Experts of a small language model.
Size: 10 layers, vocabulary 10404.
Training: a variant of Adam for the experts, 4247 steps.
Below are experts of layer 6 (counted from 0) of a mixture-of-experts language model. Rows are named router (the router's row for the expert), up (a neuron's input weights, with its number) and show model dimensions 0-159. Each number is 500 + 40 x the weight over its row's rms, rounded and kept within 0 to 999. Numbers have three digits each.
Before each expert's rows: "mostly gets" lists some tokens that are sent to it at least half of the time. This comes from a sample of Wikipedia text that the model never trained on.

# expert 21
mostly gets: "000 ", "10 ", "00 ", "11 ", "29 ", "28 "
router:432480551493488574462508515513473454482476493474427526427524412528514464513503465539521559475481520510579591473496503628498510483506487487503503413468451513474485487510579518508527507429529466473468483522524488496430523543496452566463494486495493515430554460546570494513558507532506447502464435530551444462491472532525511468460499574569500464516495443490522528509486539553437460551511423460533497462522476510491438529437530480499491463535511429566476457439445461456549548532474445
up0:479425538452509454456524497456481470600447504460541486438515508487554478500476488503512435558433489527475502469532462490489503486551513541477488476487492487593482457511542572407526428490489532563470464473484452477532532435494503452538492516437437412522477545522461498542517472486441520425481462453449555507461542502437493536507519490471539578510444487554535469487575515497488473550551490488413513508570516392529458499506533514507485499530428574544473519466492495471559439473478487
up1:493485512460462516523456477527451552522506555491494469455550532479581458514524452496520502552520487500462482439495554468482452506520569474557510464486458521501541502504453545545466454499492497534539520541520569533464495523498464476513491524507446522517481506548530646551477501502454534459438422471484524475422551564511508417482477464469463542520447558457436434481489511435564497486478495494397578536431573548445501500475458543525404524514482465545486506498521517538479472521455581
up2:530480491467410491476551520547485501549483534507608491459545525469506489538530497481522472482434406434445475548489425493454479530441505554523437510499508559494543481508461496495547444516449422534470465342476474482534504474516546507495478517502510487512478541532462509520432497521501431489529460531510483501447451475472522513506530548446542556501468506515475494505515456528467467482512496544528506588523615508554460525487476508498520613483487510458435475431506447485461513422453510
up3:470472565505501474526502484523467520545544536537498512453413503510525544505531494458530483512528478368505528513496498520519452537516510493545453531479429577555406520519529543517552445566495489477450528483432429575480525520469496423517539484509469530541456541541501475521521476483493505591531539476491540478534511529514488525465514471483496527526455503582538509508573480535594455523483530504446551571386480462552463537494490548550494511429442520492449506585515480541535453519450466
up4:532439485503526527542495532476501485491499434499452548492493493542484481457459440560526512483484549457457507574507509493534547594513546528529473577503468607496426464424494543484411519606489535509490527485438490517505455506540517485574485428544479405514544527461494563508524497431446511451548504491505511482603506493489487444502487482461458451540503544546531559460518521485550494541525516475503534419519430451456543488547495505478434486498438492501526488601500539456507505526527480
up5:516457557483472491554541542537507467562469506445509522469481544460466463533447516503545462540451475476444464561544511488538535455479593512556510467535525480505576468489489554532466463486505478551547508494470450483512460473495565544527558470455521470515499567522448505422491538557496555428498448503455479541456575532514522618452482434477517436519510531513523475518549528513466437423500491510567502489501587555515430459506534519451476473505513545525385442490466457557541517505506510
up6:511452498490463367483431477564484506544458552495488524435490498425505505565440449456524478498488470514447537547573476480463491475487456517468557488501469460579534456500510587451510469496515509554555558456470586417568499464466493486490423491533500450514549505488481494514549458519545538444544508469514480525516527492401474497520491521456524522489509523552476478515531503521448463477487503494542429520449581525474423492510542480489494512461503611498494597496487520492529532428545493
up7:495519421473553472549508455511470515515546567486519487490532478496572482538531539546479506471547600533506556521522524446457507491586512456486492529519512449548414515528489489424515445535482470493506514450470450439512495400545453488493524500525532496511481507536436539519532513540462532427501493517475523446496449446460512550524481494544516474541504473551559407519542530540498476534514483531502588588525490501472472510504465464629403499551506506551518533505532512447418504525575507
up8:518440556493497458474524424517490485485540557511479553560521510443524542510502406504520515547504531406454519485546489505563478526554474476539535570509458536541368512540482527526532453572502510473485532477408425513564472436498452452502473500508455462496533544507505505578550444457514483577485517503467530487514502501527513468458522470515525517528437485567525468476525493533537480555462537540496531472465447463529486484494497489606519506476401527538478488475528515439494429403481501
up9:508455496482510527586516520556483524508545490487511417602504526428459481503482511513494482509559458517457522472526501524467444435464555529482513502548477487506573478431515433539511515509513419591498454499430590386487490464547483497460480457476488538492563531527487552461510534469516557503624487534485467519563474503474492516505476518522514518475508452451515475596474532561523521484403517558578463514533566511502505503511453413515474516519563498459505455494519513452465525525494506
up10:497533482496441435468495511573448460537500523484495496490470507480533432523520535500575505517517492537435502492496433440483410532528472492570556468523504552470492554505477556482488449504429474509527535403520452504491459446524520461536513493540433520523533512486498514508550517524549516480481504481475548468417515474388448519420518473499511606458544502436483460559515502472498487500481523558406519509453493484451589473536501472517463509403414531475467570495520487491461526459555552
up11:473482493464506448458455463481498512548464578537532424495530515539585360438487516506483410481438472478478518524472556523524443490447541516585495479554417466487527504485489480493507502476533438537480462546482593507484502560411520538566496473488554489546496514534519545420449496507536490530533512447477457525516526467471489517505522520446559497489486497595491486551546477425516515541504515532477527540507545493509508452497495486478445422463509456513532418539449527479560514509476580
up12:459504499384500487491456499525515439554484491494428510468530543452546483491466534581576409470438446470466517469469454478474429503480542546527446533508471550507551497401498496536505421507535518596510544535458534446499510393460518499556497454547411486526470500479457545483534537528497446515511503540510524488487572470491564538462518474487491538507469555473501493552492484513543485485469542576531502462517542495519475496509475527462461589506398572526496494538470468498561487525481508
up13:533540431504464456517465551456462457503461493543512554470564513525569510457545480528579427496481482430470539513483449508413503613514509479479491450462434496569547570492487516454497417516440478492488470458481477463433502555536492467526523512577457467508472524529470570500462606457512491442537540479507522484477508439502581535461556482428549486517479551508503484474511509469550493443493522515464541497508472433455530508557477518516535526395481547488457519529481464501440521468502547
up14:533479493487505499469546440484486471508540441504487493493549512512496442475496484532468564583463479411461519477470418506489541510498561508506431546532495494507504510534541541468515573520445561529510503492501415513504471487503529433515481521455476407526512531439525499550452532493495510518545469473453548473487447504430443459508531404480514594533546481532512511486575454487574467584525515503430456443610474464505439485531502461518543457504440486469506486522507522554527392444531508
up15:504521557460460530469490512498485506517488520554501491467595514511469528522576532522501500533484537478483507454455515477498440504553554547522440461486501527507571521500467505484497489511468465532469527483518500433479468454587450520582541512524411488523501499536451510576455596480452537456494526544481534516460528470559525530506523534480521604518492494455435483502482488544514445407498490554431560581528583515484550478545466560502466484479420548483420526483564408535485539539463486
up16:510517483506441393499415463514510487518464517537490550482517490440580423511531476527497458484618537541431494484515433481467461463515445523499486519492500458540533494495511501455529507514459525515552468507506559559527439488447502453425493476545525500537544509457557563510492523517606534510475515467498488486462502474398500493455470493479504531491532560528511436506432540535475530472495509503522462489562528489522464400505505493546433499436494572516555588479504591474477519450536570
up17:507456450452617482513555476504464497525609435525439462564515511482462421494541512483522508444520544522506457552495522466514522513515490468576596527526489505472431544454521489520505443529493475501457578472506504512517471458472516513519519397512517528528523503438528524555603490509422517564431485509471505464532518526541464451515530446494478489519509491474531491515511551481563507484504547538456466502482486552516561544463455463634549467516505498537556521460537535411498472516489485
up18:506578466446518494483536438546534448485495447499491479490495516430518500493503446495521463453547477463446457545476448498475432527531468463515499441474494519477503542488407535448485481475500531546505521450547562532508493484485601450516537537532523527524465470500500512492384459522524479508526537529483518544424457471488560533546525416510508599463493418485463492446477508525521483470515520519495503555545524497500506452516344511444424544498528586495476548456475495527455481472463565
up19:508523474484503485525446487494531427487514505502538490475601469530543488499568513509556463529514545497493513466512463479431580559502495490426440493443528498550514509482469484473494508475459357484541442495511457504494567504520505526386538480525521527511506546460452598505537526538530439448541571441506466467489480396502437596453539509461510468510604539526523475502484498509417517536532517522459448577509473450468500450529480489500467499508518525506529471466543546494483510463534535
up20:606408551550495547529527505466538508442486523505523536479561512456470490463530454498507526531496466476445408492456466476535558530516556480537451480515504552526553468477475477584502508511450501551481407499458457488437469535546555484486544490556471549545467553521480488481493511430451554462508512432480511532537502445540525605462487463493461442505479466555468516518483469474464487445488524505549580483519533475490486457481495594516458496505538468455407438480551496495488540459435564
up21:507376592416491508547500483511501488565523514503479580492505494430519575520495441491536518525439414478494475573507483471499545513502518525381447446497452514492451492416517502515471456561564525488535480530493527448585546526482474528446511412520448523497581599467514538516523479481433530466546535472491493530527559494509497496462497515497442528498427494560432447474491485532539493484504482509510478479535437504476488478540511565461480486456494530477491491535532468494568543529459478
up22:453524521464487478483494492566453529566487534500411485518448517513512471485522508583576474493498455479462500575501505432506392538510501497485496510514568631446449581429463560588468445501474461501506515507436450438531463449498510507475505488503571495520473528458510494463581505553546493515570465528495490452476454481514512506417538468476497518512471494528483493556425523433459513479501510612459510485482443533481464499517519468467442533489418539519501470511510491444516481502538538
up23:481455519479535525560489467497512479576540505514462545517496490371446479537570534483517493495448572487489525480586494493476501433439535502536484563505449461545536482447470478508531457479482444520470566539460446429580456442479455524490568463487443505511547555541473526517513566527489525518452525449452515499548572463538527495568505570471462509463495477483497529491558520562518479467457507534456504538534453513551508494496530431587481436508408519491490451523547449489573496527521457
up24:524454510443474451472471506497438558510565520502494633414498486473461617435536520572540443524523462405506519523449450485441507521544482496483481494505530567576491494480453547526538481593515457492519474502475459428450480460542487476563515462507496449537531554509506534632529479514425530472515448505508515455482444425536530489443538470533508493535447521547512440470486521540525455468509497531518542519513491485501466492556459526515458531490484576505498516492488494473500515457468478
up25:541475527520534390475444489523535465498545479497523506446473525463524496486512481511488503552530538503492433533459554455477510535530533458550460567446551564495416504441514534545486561564490523470528566503507458536569510525536554471528487550524518509520487523452451469607460471480473542486418511462474513423452524473531493493452541493508453497606495461578522503502548562487477420500516556518423467506519428509526450448574460559536529519517455500488497494560554524535492444479541503
up26:525460485457463519478484397453499530527572581509476519514586514520531499474524536519524491601463452511499489427528506519531481472568561516557488511511471408539502527501491524572524463580524502469534492493527464557488478502468430479545520521509440483527508518507554572553484522406467475514454503464438534452477562537584516484491506469488562555497429523500506449442531488485553459541474510548535572508489536495530431467487530475580477500468456523533486496557522498550577445484426505
up27:510464472480494425481398414520469468454505525545495511479534490468516470483529553510548460481490506475382449487514531521443464460526497537554569513496432506553547521492472549443488471470513517527445516500520554497450537440454607483458506426476489473579483517493511556435504529495554499554442569481448485459502467458522477499405471529444530526446456508429468459549552556504480456556442526519506533507530526514491501474508471409512400505509470479489519534457500488521536506485537553

# expert 2
mostly gets: "13", "16", "10", "11", "12", "14"
router:479564470507519435556489445520500512505463524483450544544485426483547480571552457466429426544509553515531540553469506458523525449575494500539544450511469557547511475514446451500468500509498523450514462532593428583461440507471481507488431439511466505558548601533505540510481516468502500505501457418471446533468482541532573519551453496450578536531522528503486507513575523599453465508542439487549505526469525549480479528452454506512539517473496491505500526483463515460500510555542438
up0:579501537464509483479451511500507543494485492549470523520484491470451476463571548497514469490449485519512420424475524468436511464471467542480447493458495562510501558513524520475581450509480535466570524515482521508494490509537487480477655510534465553494535513428525587489567513536512496479471566453539537512524551432473498521494444462563486523426440541494553491509503504540533500402492510537475407499520456477467507443477467525538431498413504558508488530509533513454570509474587505
up1:525519437474515495474514521475493476512492429469454614442483509485555473502482566487530395497555562531430486518499454424411533477468520530535479470492498575589510474453546488405509489530412486530501520513480509506506442483476511506469513487541472473466505481583475521469539492560463581471512524452571500505463485436454525555489483448506463413483570479487510489507490526558502449499509511495497512550534512438519417457490503481510383511545428491473499542562499540477489508522540500
up2:567527473478541519472440497520450558483536516502507502451453515513521501520466595486552383454468563499432524498566481485459430488493516494531507487451473531494486524496513512483536455542478502483494485496445487475489480521477438498447486443462558518472540491510504520483576534574530514513497562491530488475541484481557439532473549405506505457418564509480495561536492541495487528449463501549505519527431505506530491418505506536533392491414388503532498552601563490549550476477500472
up3:525507502514485550495507478557492509552579499517476466539468532509503510511559531584544463532523557544434533496535535492462479457423569529555472529468448509479517474476599501486500491507544528533507519492499474522521512534487455535492507540477507553548498517498525477470559513609494499556500466500513500439466558548524461466473489482515494525504428437451482485549490493456613473558470556536506533548512512583563441487433459483555397441452452501536499458533542475494624449540508471
up4:475472540486513534526558473503492481550531452501487526469564508536514507488435611473528472509481558507505518517487541516435464472479633488599453459514481416463578525422543480466537509504527457537413446538480495507552496499532469523529582573476461553468429493520458456461439524502477553463510526465492528454522567573526526517457511570521461499540540557488479531483498441493550565515491501537553577516564524521528468468482485477497483448524500438517488496515516471509567511464537543
up5:499499535549529507521572600539508451565493420518451558547498514453495418477541504559501446501530492489474488494509472552522541516426522484494471535485429524494506526436578512504507563576508508545444525510449477476581485514510454484462526469536443533415462559433529452519512533591556486529520555458541506456550542557420500481489549436545439526502508494537482551496481582540524464556521505519548493476530507492555467459501506534534459444492462551466509500532531522443477441468552496
up6:436416514481493496473465550528504568567504516588485556521577512465463545525469535521495488509467537525490508483481456472442501504483486543528434466557464547526479503419479542509516505546506512523465430527501439500549503423487437495524609557522510534450481498475524465488496510512551580500519504484568518494570589499419510554482513553509499559511464529573447513454459451469487492488542539576504542471505430479531461459488529554520473475421552543532445517564533461428525489513514546
up7:539479577517446505532517514580404501488497479544513458516507522541496498532486514474572504544507477499493439540549510578536432517463484484461559536513472519478456574488489532489496485469484479501443500457498515549485539564563484486466587604507519539483442527502497513524424460467515533572460598554475495483538514477485489495451557533534504507481462479449528436517479538506553510526424483505518490542450546553539511426503538507606474455511498440519456499539547437439505484409487570
up8:534480475513507481571476480526494489485540461554466610458525511491515461530521491517550514533500519518421479532495522433434535468500464517482502503515480484512453527419497536474471506559499488471476471511500439526539457471536499451446518484503570474447542461524519431549542527478525468462502511540538501449498485407553487506485485437578455484501482545528556504472470566570411412544490519578493580477538489508512463426532491435603402519501486505577495542485518543469471470479585526
up9:541482455475505509541448438504458519457490463440571454441478487546463509450471606495512503515451550457507449490490513539466537551513481433512513521494476514444404541485543462449525507489503482475478563462504526469494540513604478513467569499436510536438433474558493476487528493507459588463532525531525518465500501459466426494448495567543417450450547426442504517543502531555486490475504479455483460485476462505461558460549456455545451457554533434509543477566565504478529536526537508
up10:462451466465403420533467470554466533489559551552498501434495499480562461487531504611525545492553490460410521566553465443523474471519409545516566550499508437496400464441513545496518462507536509489511540454486456522526504486466557486404515444442546485509541494459524503581556473527461508490518454537502478464492517462527501497516493508510484479450458478527482503504489543550500494556511551548487520449559438476525474476498562543562482528503462566549538522477532531463467456424511499
up11:498481621496491492579515497544460517490549464469541563456497523515501478453483520449522524506530510468433464484428530501458506509427545463551484482513521542414541509481489509521496569547474505506483499501482480566511474515512552491535519555470492491481441450593547508477490482479500569512517450492543500437454476467580474485429492506511555483541495486470515498484496471534516450592476561494519493442568508565429497458571485478537351493575486449475478461519481519492490563495540586
up12:500540467425528520486550524479471457405457492447509496425479487474502524384418541518539454495485453472489504525482493545463500500398511498482440491505488470508495517541519548538527484519526504505526493523445514517565552489537457489480491564494491530392531424531567476486495449564552446480514535581653543504520502534500465498495461464527498461466442501427501547503426507503524476545487488478571534450554491475505489523489500560459493551525471517524533529488446452528489519511591521
up13:512522553433538563502486428552477485393510490557498543527509504512480475467527522514513471470485515533480438570507547495484523514491479468489465509452457477591529550433522489472500509497547480549459527532471502541457545528522491516440556452512493484562487453469457494568489505543487506481510501454536543493496511459530467552482494428566499434476456484434480489533479510554446486490454517511403513531512522550444450433550482462587393477541505514481519543501529532485504456538664530
up14:473560470490466514473515544497529473472445506428550440454451510481493532469456489477527461470460466534545482611520491603489485477492453439519511426497456441461515475523483518546534486437526462526406527415465523472518551549479484538549533520494533427510462475510498441442529420522439544431549500550445529488480494473534459521465491624499528512482476468527472484553508511536503478513464478493504493552576502521470525487550553453475521473539423447475474488471477474549473578428517531
up15:530449499480518495561508455514506574574468499521513422412497471459531545377455522599517550430513515445520475582504475474447506514534439504489544475527499486503460459520460534468575490435487522516477612511496536486522483531499494500483561485478530458564465464552475471526508469510492509476503504508508505481571493446492521557461498545540444467488514464585444501524525569495479443488538601505528458497472449504456550479514504469479493444528494523528518518513469503508651513487502522
up16:481499462454550533486479518492468496519508556509482523531482476483478571525447516462502501575422426458496539543581459537487425503442418453484482539514458501502481509489527519485497495489477474495516503518511460409528462497443459481453560434503501491522487531464527560511496500510485510598504504489529545516483506542509459450458565461461500545417472530444512427455484479561590525509435448553496492461521488588511525418552495456618493495474463552481538522571518499431491504417539536
up17:477485568506502524494476531525498491425510512517570474406557523475504526397578521592510484479514521456468497411470508507472534485504546465522478509480444473460476513460450518529531428477482528504550517513493526528506494507563531477488575544500404482499513461553517613582486500471438552421452509486496511502454529443473437586466510458541466556495474487517488521551498505502496406452479582509426508524504501465434534463508520603480465484502465531526466506468500498494436472511477534
up18:477529455483489499540455549470512472465451509460466494515551554468539534466446553535491431503478480484514463497531449571553466584493522479509520472493467529536509492498452536526457482564446488522447456534465502438542530513549536531464523438467492526470479519468544565482490466542580543492538550477631477542516523450470519546490558427456471514416527532417454493481452549554525532455486474515537542416488551483521479449554480597527480477517489532451517495527532466465448540497564578
up19:471464437483502503526439483506533528485462478456510542406546506504538498437523499566531502450469471503471481551570443529427506495490496541551553466522530475540521459471484540503532444494442481536435513443511592556528398487406502518493498519438535487567500413484504468496494512541513473537466481487464536501469455428517501497472488524522530445446550486542436560502477563440540481461539463548492575505531537517464521482510533441543455526448388489529539556442511539479521539447476540
up20:518464551539439514500487464517434475503503485472571438509440521536500486570508515465505514606476496451468477465529489468495465520465500478535547593484519486450467535483480557487443557481465477512469548468513507481517504481554451439417484544520496498406492528492542451546525479447537542509484512586481479461450497502495450417421521496549498546481456491431503437492479488542510479504477462563489465444507496600566469458510481450591528420495509489498448492450561436446546464483520562
up21:455476535515487553512499568478504495479496535559530449530564512515523436477444488471506487481462505459513530493499536486534480503489529524569464497469455464505581517482478524498538500516513507562486458551462510483581518463464507497529456483416529523514556486470456576471569555498577479449520504421506518503607575531493474529503496448472498556500497538517543446497494463441518540476531491521520565408502476429488439487467560595504525409502494543543546419526476516464625488521499562
up22:608486572442452492451502454542434531539525571528448399518495493457492472455533533566483566502469531406482514542507488447499480487530507489490541574541542461457473501523487498473548532496478509506503645506510486414481498489597472476507496538452565432464538515533486511550477527512555509458540516530491500486536487437512473479522492510594465493502532469494513488584531559544473503519522517553510409463532491514515467514543460496535500417556490534472519486500524507478515533418522488
up23:442496562467443501527472510573512478482466492530534491463489560485559482493575524506605481434444486505510475455529468435480516548434452512460541454463460515524508565518524482513563477503516486526482533470399512533576537498519542512456516530465494544430504539514491586425533526520543498498528519566526536485507596525480481546495506566560491512437398529531468474516439485510497498457486529519448484497571488473497556467496556576533525515440412530503463480443535500511463513533578522
up24:522593517485484501544465564537485507561541517569525455520455554471546469565509472498533487512489486584502452514512528517536484496541493444497537439441472532489472529515485527571507512486564491457506524468447457464527562529607499514463560517505432457428479455486478450467556512595492515478496529483495478512495514483482500534457453513622465520547426499487483465559463472549439511538437515504502545512505535595500464446576535541506463429555503480529505498455519479444432459497552550
up25:562502484495460469518454543528479477429487522478614493475419492456497479463516499544516524480513477483472471534499521453494539489477417501423494563444467517512460507443531499513539457553442501451523537435471509521528471488520515477378526442532485520437534527472557573547557437487515496498481524502544477508526551398428466524504490563484463458468469484507494473482512545603456444510464523522492361502538458428473524487484531515532526516538499537538506505518548488523443455466559491
up26:465460518453462525465545518489480453498449457498451496554468491489466477421484517485481490493516562431452563524498517524543512521511561508571439534462505550517493499444507523498512553500524475528496563540443532395557495442465502458531490458460422409506527531524419470517572461487469519513535469487530484496571531563457486555474531439507491470522470514512558471524491470540491488496518501468555549387449510446537417506496481566498505401570487532440525431493432501448558507502498498
up27:419532497517509488550522509526449466502457543492500515456546504510516415507459534527523431462441531489482508519507508526566505497492547493560484461454517455541601498514495556493519501468433510574463469503507572545551527462535545522532481517499498483494471500476486496497463486484561545516457593501513524524542555567560465578472566521437466522543576514508462532493521494494512469487508558493541394437525509405497432441505479539452419534527457427564516454541572543484494567472515532

# expert 25
mostly gets: "March ", "September ", "October ", "April ", "July ", "February "
router:466512541512532501397460497559471499497412524547507504514584498441498530509466487496528538549487570502501525546470446497454560470467541468448477508521552545497557519487472496503547494387516538498493452541476524527485510445458499606474516394479518555506565461518388503430472468504516576493471523520470474514527457465538451515556538502559496527452523521483525503438549454480544529524523456528556504424522500462541465476527573496468576503429522485547520468501465533435532491475489495
up0:469452502499477484513515455513422536484522468486547523466522473510472530486511581518484502510440544426515535482543545574472451491506524547546475488499463521546476468556397521497557465487469454573458452524515512512500539496459465493493484448479519500569453585559467519520538547548540534542497384526479526423486561451488498452493517493438524458520502547503547430511488464496517531478489503457423526533434596500591489481407468501572523462477522483488483472547532451540561458525442504
up1:523454542580445461469468524452471455527545525419510548426498527489499492438567555525502392536493463509486504416481591512527453521503566473537466507466445495539497476411528528505532471513501485494503541521535552481476475512542494460524556497511478489567493532493491544511499472413442487514490501425501527390475547434487465410444547492452484493485487533515421481507525542544452492475495545558456579515489505567486517500519426459517471493471519506468521496550517488482568577438516508
up2:492505454459493439458415495562465446539501427495448552478526465479557528548528482506490466469539539548494458458516496522498498519573385526460562448497548544521478503500494509437501533545461468458518497446495429439470511432560564445498476462518442498506501500454453508547510474528464512449538557535517522507448541427522523532466511543556476545530531450507552509544476552616473527502539422519444501545529473495501499480516436502550487457535542528492409501468538518552531432489556527
up3:472522463424460511465429422456507452520490481442523518414526521551525482466543474521438417435466465507505485465518471489481521552471433571488460462451488569525514551469484426438501550502466459503476533450566514431459469493534521502463502445541493533505507512502482550506446518424449460480538512459510548509489555515522484570498544580459474505479492488466477541547492518587393513441510493560441469570537480506514579478543456433534455542505509556482529521472498513580485513495488516
up4:503442433456500577462530495509559455487534528481544493536576521517538469450470521565476534567463495488464427499538441456540498456509487482484498509544524452458505452371557481504570567559512512537487496483462529475535469564477523503488492549529448497548382517511519506513436595474460493502557482449516512515511541441519517529465577450495456505499497431502420476510442594509504473491462538471530517506527497533527490548472523546511495438521533509451458462441539494439513540552553504
up5:493462435459451526457466492491475487557509490495468530492546511529486499452527592482559420460507519473533457462473513479458457554456456546550450444458545503441472594492433574466479561544432486479484501463504462497535556426473587467445559509522496508564507518467479587598420507488493513513470500529472505459531520452510500512479500478527489511527513566516530501533424428491496469469506484553470532520535547467493557454554477554552486476497499498491438444613546536522541511537528511
up6:491503434522510519535551479552489519496514516513448465582554477530539492494492505455476535561470549412445497551516426485492496503546530606501553500486512478408497488459432504433466602523465511468469475488538458483527517497515451490440451448529554399510505528508502519522419600409532448476515516498484484478499491481506527464472415466510507482514532495505556527519499547597545480557526491564476476545587441490491474541519471456530448518474506486512466521475509507606498502522531500
up7:464440481484490467443491515522465497497539456504437501501518529520520415492579494472511504513535491518439401466509423495525518563482465548472457442423474521500453535478477548499462536540465477460548499457469412579501522478455481448433544479586524519559510533450523606454469465461492570567509497482492501495534552488434472486494528486501503508555457539523609528534497508500495498469490489529502487466455421464502428534519511532543497476430532468563469517585526521538535512507552576
up8:443454532526442552503503491556497517547486448481509495435503505485567465580454566454478488587414537547443451513522444449557512544489484590561547480485490521521473539417497551474499456497561477549448480519485441476551526403488437487457468432500544502476467509533455457480473499516529553465549470484471546461530525497488454542475484436468536520436517513484475479500494559546453471436531485600429525492526483523476458464460515462579472534455480492541479477450560467482505494532513518
up9:543500472486467520449454507487475507512530470510498555473506486560505488478506529512632390514497549511488560484525490502454504437467436547503540459518392485515515576534500550388486469503474476522446502491472513528516512489450494475419485493506466488513525525539497522499549555500472491502511530515514522489487483408459481497515462511525548478446516494516540520476471487464483474595385529486429554556509532461527560425478463438591486481465412564470509558555531537513508433484475496
up10:545523508480537521522515427493483566470541543525504481467524534570472520484579541465556491523440411504472489513512582531458488477478528521470505428542463493416530547544507469469530450485487456497442485467560542470472482569529594463509509517467525495514532507559549539485574565464408449442484555493414484507439525503568504533494482520430481533485537488476527494555536502431527468508439487555472496535521480545556562482500465430508465504490450464520505553516571417509551513546468528
up11:499482487490462445488468507513431582542488491511534507481528458501445539497552608542536477451497547474546545460522545546473407532517502553539543425517515515527487558521415559489492509527466451547446471500491480444504517436557478492536518476553501449547448547440510532600520488496516502511510494545484547481502498392491512469436502520536502506523475557545485508562431446456450466489509504546438521574510570498498569502532456555484483440506516516431410506531575473510525498479480507
up12:484505452429518506473544414521453478517569434497481534462445558513473464481500553490467501588481543441466477539532510493475480525513509455568477515498487534506458503502460519553544439509491463467465499471501457478482494512518446451521531528508441508566462512481526538530486586508454501514472382483441520432484545517549500455473517350514497513527467508463482393485545551513548487490495552522473592529482493550530480481500434443574463531530498509560485519552497404520536476495465491
up13:479468505517478412503446499498475507552520545495480550498551517487603469514533550506448504535509465476463388412478429463509547483538471507452452458460472494550478468361505482486577530557447525498567545515500468511507503546549476491516539486539526472494482515529517535478480473448459610492528513487519450536425597451466492510494558498518473486517489484486535504556526560603518534533515480514474442504500445548490448492516542528548498448513510499541481501593535479516524521513558532
up14:494498521465595507478558502429438458441519500504525565589482467455511509463552527541493457523475453439484466481532564542462413489527522458466406547498557577498465482431500491516507501551513452555465508492525392496474531529516461503527518503494468438487485533523484513513513549446513498480560496511471486479495475459540533430481548513481462541546437420498473512503526507501529441550468540472509533575553582452535497482560411546508503468478509474464473458477544427493413490482485443
up15:464475512450515426498446479517558489473492558481526503459565508473497472453504457558432432498539479473455502403537482535497507474517480448503433469473478475542509506502505448454497528503442435582495487516509468499497501521497588450604578520477499494531393514564519549436519474498466546415531498448553509486453535519572482541486511556428488517543542464557486456534516501477491495459487533540469511537556533516571451484475503531480464507545516580443506522481459491569537480497487603
up16:471457550488566525562480483571520524510495508511441540524486486532533508459469526489520476463463461448389480530528435490476445567538527548486447407509405510540444516469518526427466489491492495542456529491499580530539520527499503500482568491467537462512451485483497494484550475495450487463542550444491473509562516498519489522452512471480464497451507430562428548497500563456590428487414551556465525485509452550423494488465516551518444547515436463504515429496496507434511558509553540
up17:552525529508585520591498518566566587529512505485478531538511558554542525544549568524533484502428497510479478496508422452412482461477538536453510430523444480456542504478485559456510472483471398606494531492476506495478449528560517502503516571467501526524470500574468528466514531517468489457553437485467521475457483476469514545483475500460438508475531418499512507533476512453508490515474522520449538509580582551469535517496486463525513545524448422502462534479533459468505575499470583
up18:532469512520482501526556438488552465525516491520479458483467531445513473444493513537498540533558577493455526454474539499516484510562472422551519530525451479473433481531502531518516554528505532530498507497468462486557564492606485469516518529489479495487500527516568505557571474430492496491531507498504477396552510505491484511505465432559448537553568439503547436523508525483498391541550500579494481493527437498472529395494454498531475455603426509492513476472554501483552464562590489
up19:501562499555554587568496484511475595581511524517475462507466526557501523505600539472555469522464491493487484481503502490452420464476502481452604449512511504421501477490469484513521539507481406505505483527494510490438472537631509488460551555497480515486483519606487473491574550445488481508528490484464527431481493491526510524477520536547423510501524475487501434550515513549493503535464488583440505538509561577522512521525466478529485521533518433489467493438539435529499578533466489
up20:473538504502448478483444526579468611533509477516555460491480501509544505480590550483493449494536528504479568499537546552457376561534481494524539446471534577490481503520544473505512440486448471556468489474449505466464464491533491470511496505564449516559450491553495494532578491510486521469494498532475545474470528471520519506461426489527534502503492519499440445589539518529494472433501502544461538626526539535548523543564463484493492503465470491460445544535559433458443565514465544
up21:509465554551505525451534529537533511469496550455520470399519497495553429526513538537527409556512573492473537520527517491507477469521482499525503479478500470489531440481545565472486441491402458509511509528480494490516481472510473419488467530514449473500488500560485531495506462456450441422485482415515502427538544480507454453494507461467483570472574550512456546523533498525516453413545467604463537563530564500541446487476473440492460502463490599485418526470544417524507543512515498
up22:530483512522483458545452517534534518547478461501512555451440547482591463513509492493530538460508505555443523545580435403464496556497496511466540411435471512536432492461532534505451442519498489505439541474412539567534466500545461536481502473542510547498479527413497568492493477492509512521512496542452524490459468488417540518509475509502534491477404475491447549532493534475421447516475553524456510483544449493433552427549534494540498557463520421489503493507524490455407496492556542
up23:394506549549476456523490497535534519512513489541578487546544526474539449529527490478509490465514532496483494408489445490509478513475584499496543512458493552523458493462530530442453477509454462506475452449422458435551507510512523464573467507470531544523497571489515527501435417462485491481495493460469497506388550482460518517415519537480548580565453530531496410509438499522546485521483486489500471524538498444566512519497482546488451437488546522449476467512472460507450555435483620
up24:502500435530483535449499477543528496508501516468571487512516517419486515588498546534587496454428556502502503532544506449548512499504490469540541534576468473519502487508462481497430490483525437486441468491424554418591465445466467463538476503518535488518490559513510463530462531391560444455461444484471517488508515576398541438491505515511510561515435493487466527501471471456431474513506465495462560491446512445556485531472497458533483491536433512421512499498575454515525471461524566
up25:485503390477452507476468452490484499494510450421571480399468458515543423490513583477540507513494532472484413459507496474501589515511439519503480489388521538450470524468484471500484504540519486441490509416515528441437467457530468463508492445515463536495499524508547534522460534461439547492527510470431455519510547509490442527492436559529474551519479491484557548495518545604419486504546462495461506525535479479503534419526457486555447471544491511495550487553542468557510445535496479
up26:523484464599444462480504536533434521489514504495525441479456491536534362495546443517512597529515522493454528469481560507581513535522500505512572519523527513485505492563461501556461580518526529424512475477504529517454437448565513462491450443511467425461519550460540537497548536443536471496446495479475477472485514520503461491493511421539528439532489531543456482505527452567497477530556472653452495509491443464499469540539484504495485503495503489506500477447470530544469434524548459
up27:561490453553465496481490510453403513555505509454462527422479484566534458509518503489512507543381503452452512467468570479532438518543543523566525522498539563506482533476503484514517557510529478476463533512572538498420462508496531477546510454478468419516495517496486463518520531476496503539494441465455483451473457480455456498428525437435480445522567481514412508479537460565517524523516511588408541480449572537444502452541462427580442518529468449485527486476487511486519505532489461